{
  "activation": "swiglu",
  "normalize_top_k": true,
  "routed_scale": 1.0,
  "lr_router": 0.00128,
  "tie_embeddings": false
}
Below are experts of layer 10 (counted from 0) of a mixture-of-experts language model. Rows are named router (the router's row for the expert), gate (a neuron's input weights, with its number), up (a neuron's input weights, with its number) and show model dimensions 128-191. Each number is 500 + 40 x the weight over its row's rms, rounded and kept within 0 to 999. Numbers have three digits each.
After each expert's rows: a language model's description of what the expert responds to; "comes after" lists some tokens at least twice as common just before its tokens as in all text. This comes from a sample of Wikipedia text that the model never trained on. Tokens count by the router's weight.

# expert 63
router:536501548524462425486542463519459528532550545540526528539506449519529456546513556455548505510495451461536507420456443504499510558491536406485421461502486521556575495465504510501504517448466514
gate0:465483552463503516515460418509473414505596508523513464533537501480483491427440580550518473502504489495459509544435469438513536590566542482531503625622518507444532430513478539481437542485476562
up0:520480445436531497539504498507515448491492498497509471625450477507487595465512406460500473534582577495494480580540471523472415507496490572481510494468521450419554471468481456469458552495441524
gate1:554449534547517502560536428464513445534472537520506526458494517526441456473494473474451491504510461476477550458460573565466488479542531487543538484553495527539511574545491486483454500514523503
up1:518502517477552516530483456392508473485499495513398497554502471511452456501527437512468506545398481487511512515465508484447502504538460458540481496598499516497513520498482492495444573522487481
gate2:541511597508595490511469524426562498456515468488496535482473470546549522514555529521505501478533452516530509454489555460501450509492553527524447439462493474489511473553517511459417559476472479
up2:530510508503494466459471566476550518486421464495495519440495444524491533475508487498483504477526473538489489473506551539515450492503534579540508485478471457478560441526532486459372518509521462
Description: Religious and scholarly stems. Opening word pieces of words on religion, rule and scholarship after the or of: mon-astery, pre-late, syn-agogues, phil, schol.
comes after: " the", " of", " a", " his", " The", "ian"

# expert 35
router:509551517521504456472569493535463509541598525510495429493537500504524463526466541485538532476497452439521563463474469523518519534461503415407485534460494617532539554444568425496496486473499520
gate0:446482540468532484554514509469401476474453566534531467531469448521437479508503551528571498506511538519519523524437547489536528517477510494483567492546499391499445557487475523459425480519539512
up0:477498503458542506533530491520395498449501567516533499535494467528456492512520502531531507497503543472499510517421554515481537510506486475456536475499482471486441572507446477468468426563518478
gate1:502538545590493516469525475451444506472580562598539545445527439475424510544514485547517555564477480519497473492502486516518538446545524452525506481471540508532451513540615497562546481554492607
up1:501494483456493547485523528435524472506625507456504528536479510488511509500539466501489470397576512538534489521453502506463454514488537469464505459537514493549430587505561518527460440510492488
gate2:491537526451519525516508523503495469559478557519459427508490526513545432507500498531520504566515524488451485560454482547537495555506445548498515500549513455436481543511448534467399545442544509
up2:498518449588462460524492494541512551537472459518538542523499482542468498512454530482494526474465493418561569410492452492433528487493548514535457487424494481530503560552582483503549497543484515
Description: Digits in numbers. Single digits and separators inside numbers in tables and data, such as years 2002, vote counts 16,740, postal codes, catalogue numbers.
comes after: "1", "9", "0", " ", "8", "7"

# expert 1
router:513514621523458497516488446518455503533545529440506453530494460556516459530431567454468529532543496492524569480418446500570533561473444505527503500508461547544520481471502499504489492512476537
gate0:463503504491508503433544561509496473489544510476474445487476602554501487461504598555475540484501536459476489484503514484504546526416499486461506486474469542422544473462594512483511444450537460
up0:598446483552485547612497468573579519494444467461515546560525497470479446515546555466473429473485471448557452410505438508482559458566485491452523534466493472530474514476518504517474494554556493
gate1:530405408464566453542540438496494519469446568535472475512522523476576533476556516478486506521502498553399431547455494497469537514496560465518525494551541444482534489499508540491573538509490470
up1:538466517434499446503521496473464449511505533561466494462516538517565497518597496446478525505499468519396471485500517490468539514519543478504492588515467437477617538495527556480539519498509456
gate2:559496496485504479489518474493502452471490435481470547486557575526424435497411470496497478476522531417474437481444537582497440500563463505533542481528464515508492463443499413563484491558535501
up2:442478527525491519531483495520575529540523592618568500496439407395528597519576552539490515500515485545489564532566429411532468480434542465482432479478474467518536585572517533466524526460443565
Description: Football season tables. Line breaks, pipes, dashes and words in football/sports season articles and squad tables, such as Mid(fielder), loan, Apps, Premier, finals.
comes after: " |", "\n", "===", "==", " /", "|"

# expert 18
router:577528528534427504514525484498499490517577467496516450563501476541604427510453540473515527518496468472533465493472488573586535518457432490519510531489458575534539466501550449488501486515516504
gate0:577460456541501483523425470499507447502505483458512521463550515547527537519510463510491491523453515487508492547477462564549451497481448480525516535498559467483485466486515501456550351497552475
up0:563432454498547534520429496546504439510483404497521475495505448535530534452544490508495512502493540484483511527439478505537457553531501502498531552491578505502436510513529480440483464538510479
gate1:393568465514530473443600528486507467561505547489512465489480509451530507493493509526467528469513490496535481474471543491440527500468464474510448478526480497523529498513574562480529548478444586
up1:434441446462478539494619569471539459580497508488511505567482552475512453527475503517475531501477512524520477521461530521531530530495438505553506510552482522526528525509535500454487595544458549
gate2:510537429479521542558527509510478498489543522531522483446489529477558545498523516506498514451565521483435471526572480500488533471486618529529473554483555505529420506513415439521536583530500471
up2:567497492473530544525579474544541490493523515474504606428495491493465494513535589522484457535483538452498500544534474476500506478484630500480466537529503481545503484520486544458525444449508512
Description: Infobox and heading structure. Line breaks, section markers, table pipes and field labels in infoboxes and tables, such as ==, Title, Genre, Occupation.
comes after: "\n", " |", "-", "==", "|", ";"

# expert 16
router:536550532542493490463550510545429586532561494473505471585521500576545497520485549439519514549442476409486554435449446587540549545433494418468468479466549571525504541447530493493560478449488489
gate0:499543456515439503509517459481475496508475512557525524515492562529412522455463561452596543492494502572510538554493496487517476581535528445397567520528479486505528525517479497484465498485484523
up0:485572473518418424503548570453495506477600502488513509500573535456419516465464517434489485512446504491508518539493454581523501456454413484484497471514472461465525507545503534551441395551533457
gate1:527475457473433575492545542541456523565465506564502474463485503528507542509488477518514503503532519461456571435545496544550491516539437468552539458457510549508445445467491481528540557591486517
up1:474488543486544469453381478515528518490498499433460485504483439529499479514565550499473476539499480505535494549476553451483481432508501546453450553529502508450562602523589510568459434452478479
gate2:514508455521519518480473490466392434503540514520459431546503516475456463540526421489470510496460502503475462384533523473483487522531458515535447475494499572577474468481482501484549429533537459
up2:556492381567508541493428463470445412514519502527505452507510494491434464530509461478443492500482514432473473444523498473483452499504479516549442492522494513536474471516474497523537446509512438
Description: Family and biography fields. Kinship and birth words and infobox list dashes in biographies: daughter, wife, married, born, "- Spouse:", "- Occupation:", brother-in-law.
comes after: "\n", ".", " his", "'", " her", " father"

# expert 8
router:524529471510497495511480451505490578541541502538529468556532488530503485517502500492508546536511443492553587474500416521509496488375437518397482504505464549510530517423468476580573503470477478
gate0:434529465528544495536528485478525485487485500449421499481526512461490496451493488501541576448389523549505567521487509470448481462437527425463527517534536493541461499447476497466504473534489524
up0:442529511466546539542554514491562448474487510463483485485531546480471497502525492490513524462421505498556515529540510474369483499471527461485467519483521442470467481475497553466442524501451523
gate1:505534508620467567560498420541515492442491501494536534455474583617525546460526498521559477473479500527557494535426508450511529502549488471518540458485510477524564433506497447544487542506474439
up1:496484487588495564503481513505491503456488571512441513538428525586560495485484508519482473509491499511530579523510485437487564433498566467431478474450416535576519522535474589513467508471565506
gate2:513564521475500534441506484478564477536552459471546494511489548451538483544518472523513530512443492550468491569584476524524493516572503462459515483409419493568532509431496467468481526501524475
up2:538594498455474477546529494473534498495473440431495546475458493361385472493514513499540459549514521513511428482569508410527478560473487543490505434472423484455467533515531466482498422481463516
Description: Verbs after modals, quotes. Verb stems and word pieces after to, would, not or I, often in quoted speech and song titles, such as get, give, make.
comes after: " to", " \"", " would", " I", " not", " they"

# expert 2
router:541532508561470510445515541518527483554565506475479446620566514511523439510411502453499579526498477480507506441503440495592523560434431489444490425486530521552547563505545471507535498463487543
gate0:506478501584492474508480518442523466579491458447469472411564537519437499498465433548438537514475521501479523513514481544510533519564444555506478457621541492510485505464515537478497514529448487
up0:459489418601539499519536526454498464556437466438438482466503513547495550531509441445460565500471475532469539569496436568530514558524461553483512481491530494506483466508454424488450440443479467
gate1:468476497503515458407557461524524507434429539557500511513541535520565510492510597483496502479539516527512470601479518452455482469426435477456501509456414506593459595505582488513543472494444570
up1:425473431507519477463520495470528523426467502536513532529512531517568537426546510479518497501518532529511459600520559429508470440476509514472538547455422480569459606492577516531541473465462534
gate2:432514486551531401551529592443524473524487475478503480494500497426513477471496461540514501428486486467443483472486510545540489518443470511489476439457558469486521605477464461517479564541576587
up2:494471525583523528518479506426464430544508431477494505516511471593520521505525487448444512452513547542411467559440516449515549486514532556464507532508425527493497589432588442535497589566510438
Description: Table row starts, list dashes. Pipes and dashes opening a new table row or list line in census, election, phonology and economy tables, plus semicolons between titles.
comes after: "\n", "|", " —", "%", "ick", " United"

# expert 38
router:521519496499478498468471448542469492557489466445481433531499475510497476538433530409491538559481492472509572485434463503492512522499468485518448501529474531537512558464522444506539508506472511
gate0:452523481476547536497498475476489500568481479557544466453570482546511542587468411447548448510506539522509470466460511506507530476478476537563465602518563498558472508540448498437542480540445492
up0:487464503526485444577487540496589489543504500471523553496470558530437459463538499469432450473487497449516425526535544535465549536476548455473478464546469489488497481498498556535546476459521509
gate1:509527414489482518504527579536497484418515472465468552469504532522488462520489542472521574511534509501486544575480586511564503518489474473522540449493510502459456449507501522513480470531495499
up1:433469510481481577483547506430480526469574524470509481522456543464390477451470514492515475538565493443439580515487527463569543518430503521472540503512526444535405497446488496476532540495439469
gate2:524429549537491539589460485498400488379414506495504451516389477537528510486552500464500494528497498490509520495467438567457550480515520510524525504504523564544514502505489463593505449497492503
up2:487484426531498528507471490455425467403431503535454531505444436507495508513531477513500517478511522540511508543472427527448495448511575492550470495512486501519532519426470406610485503506520501
Description: Footballer career infoboxes. Dashes, slashes, pipes and line breaks in player infoboxes and career tables listing clubs, years, appearances and goals, such as loan, Height, FC.
comes after: "\n", ")", " Height", " Years", " Team", " career"

# expert 62
router:511521522506446482504546512481462503554514463454509484528499486560518486520442485441501522502539455463533520488495473569533508523514428480508468502431469594535578473421498404515468470506425520
gate0:524493489433522534451522449468465520471496465448610559464479512452417558510461504508462509465444550540496518464531438553491504481520487514514484541429552482465503436521454478565433513544534562
up0:535458572539461469520532497460509531503508477536576436528508516502512565478478490467521514458540566553612399440496424536516453406527486511482502458463495528461558527518478504493512500468431485
gate1:510511580522489543509519523499518517462527442520478476479526465457497536477451474606503454419519425422596498497471526489499514498557411473474520569511527521476500508552520589506531502514429445
up1:520518481456595460559428551562503527535446481572437471485439526413527523477552488466505473543491499463530574457527496496456612430502508501534455514429468477449492523511504443490487562463525530
gate2:538562451519516496486491450511516550547524465474520442484472542505485555538582588481497494476517578541507556555474432477517475506491422506515540476486506489480519438534457487525492465528514512
up2:462534524473461522512520544564503538508474509561477504409523438460431474505447526448530494521538535495469413450473479470392486453500575499512465528545402486442437436528499496438529480483528529
Description: Sports statistics entries. Numbers, pipes and stat labels in sports standings and player statistics, such as tackles, yards, goals, Apps, wins, losses.
comes after: " ", " |", "1", "–", "3", " /"

# expert 42
router:514514585524450484464528511506405491497517549497555507512503486522477477516483499491497528525486417481513581459424505563539551579490500479486450532516476542542576512459529435597460465487497531
gate0:554474477486492499536498530564541458531472500531507522563446465502551474521545536450430552546472516534435455510546570512467463515525475508522522473424560514503546505486500445493501596454445469
up0:474552486514481545468538472464554504484558509436502461474508556539527576479389465569485526565521462537594463531547447486600510515440502473548500465514454576509458471540451491486533400597554549
gate1:487548481571522521421506522508494452460546511558541484432479483566496504465541470516482552554506524499433587510528458452451443532451464543510510510431461518488432496485496575563480533493438481
up1:546521520458472510489458469418512483505425508450474474520478484501505462542526521548519475544560510498497537493502540591520522548579543477453473501454456526514534468624518419501490497468460517
gate2:526566457487507536464512541531374441485529395546603513497508517444450562522486485461530481495503513465558535475496475498482519507462498482485534533391518519504496454434498483515471525494482439
up2:511515472536525485461484563550465464525496459485524508457526476427453538536521473458581486493505480511496573490511468510547437499509452482500547477446460467486430450509502428477481514473417440
Description: Sports results and rankings. Ordinals, placings and competition words in sports results, such as fifth, seventh, finished, quarterfinals, 2nd place, Losses.
comes after: " ", " (", "-", " the", " a", "|"

# expert 61
router:594522540557500432466575490492448535526527561514492500549519514523575490565481536518548488510456443468531474450495431528542564535481479479485457503446501495508564481443521464522532496462485551
gate0:552507484568523542538517484433503563550480568493504487558468498490530515454499530474489507531589510547531504479611558514520500555528496523561512501494605481536457554513436456540429535463509482
up0:455483512440507541504530492530493485482500465473437441498524490462496471485544556530516512448527521506458537482508473464433487495465549517532575507520483483435497466548527534531541508583513497
gate1:554545548483547553469545475501496447517526519464526477502513552527523511578506519506480511511421421529501428434494524446478514509484499554463517504440445515509475420469447473464535541460489533
up1:469481453517449447465467550523454508507500517592554517489462449527498523413517459491492500503632599486440551597522410551492479610496511463511523447488545490509511510517480488523510459503527440
gate2:555445507449518550490542530530501420526500489476503563561465545554479506490535489514548473495435468478490487504529544585525562579536552478536433536520495491480419413471515511471482471557450550
up2:468511488464474521500518484562534543535474543492495464514535477422461493556515503467479464420574577503523476491534464486457458418438502571518545479441550486486473484479472475487533504470486467
Description: Occupation and adjective stems. Stems of scholarly professions and nationality adjectives in biography lists, such as histor(ian), gen(re), academ, journal, Sen(ator), Kore(an).
comes after: " a", " the", ",", " and", "-", " an"

# expert 28
router:498543555523495497472466491522493553569539469478494463549492460522492489517440525399498551523449487460492542471488463574527515580496466435474490465494484559527513489488524442516525468469539501
gate0:555533470565468490465488468485504539483449504522461539605508457469503493574553513527496493602512545412516449543493523530487478572496456508437510428494562512550500382526544487494473599439506439
up0:471500461537522468461506504503477564495520503542513567507511445478445489464452473491521455538479443429482459484541515626589493449488551447477453469441436557483461513485534556499525430481511481
gate1:441503510477544435551531518535509549458510446515518487458510503476464509453576425431463618460485472475458520492528440496497481533470448547543456521514569462431541540498418570521491601494482539
up1:458432408514512515432427542474496519519572545504472525470529466532530496509478461605558439587551466518493571505502477531549491533495523467552484455547496475495451482511495512497540537389522587
gate2:503513556547495470522489442504435574495430499481446400506479548485533488462559524457504538524416511471527512546478498576483540545521509460516523515578514543501476496558510499458479522503517441
up2:505530525474506499549513522521479578488396511463481380455495539507581517441570511537536499478466509484475532483451525564403507540530482543491495502552545577512562473504519490523433435512512458
Description: Infobox field headers. Line breaks, dashes and pipes that begin infobox fields or table cells, plus labels like Preceded, Succeeded, Born, Title, Released.
comes after: "\n", "-", ")", "|", " Player", " Title"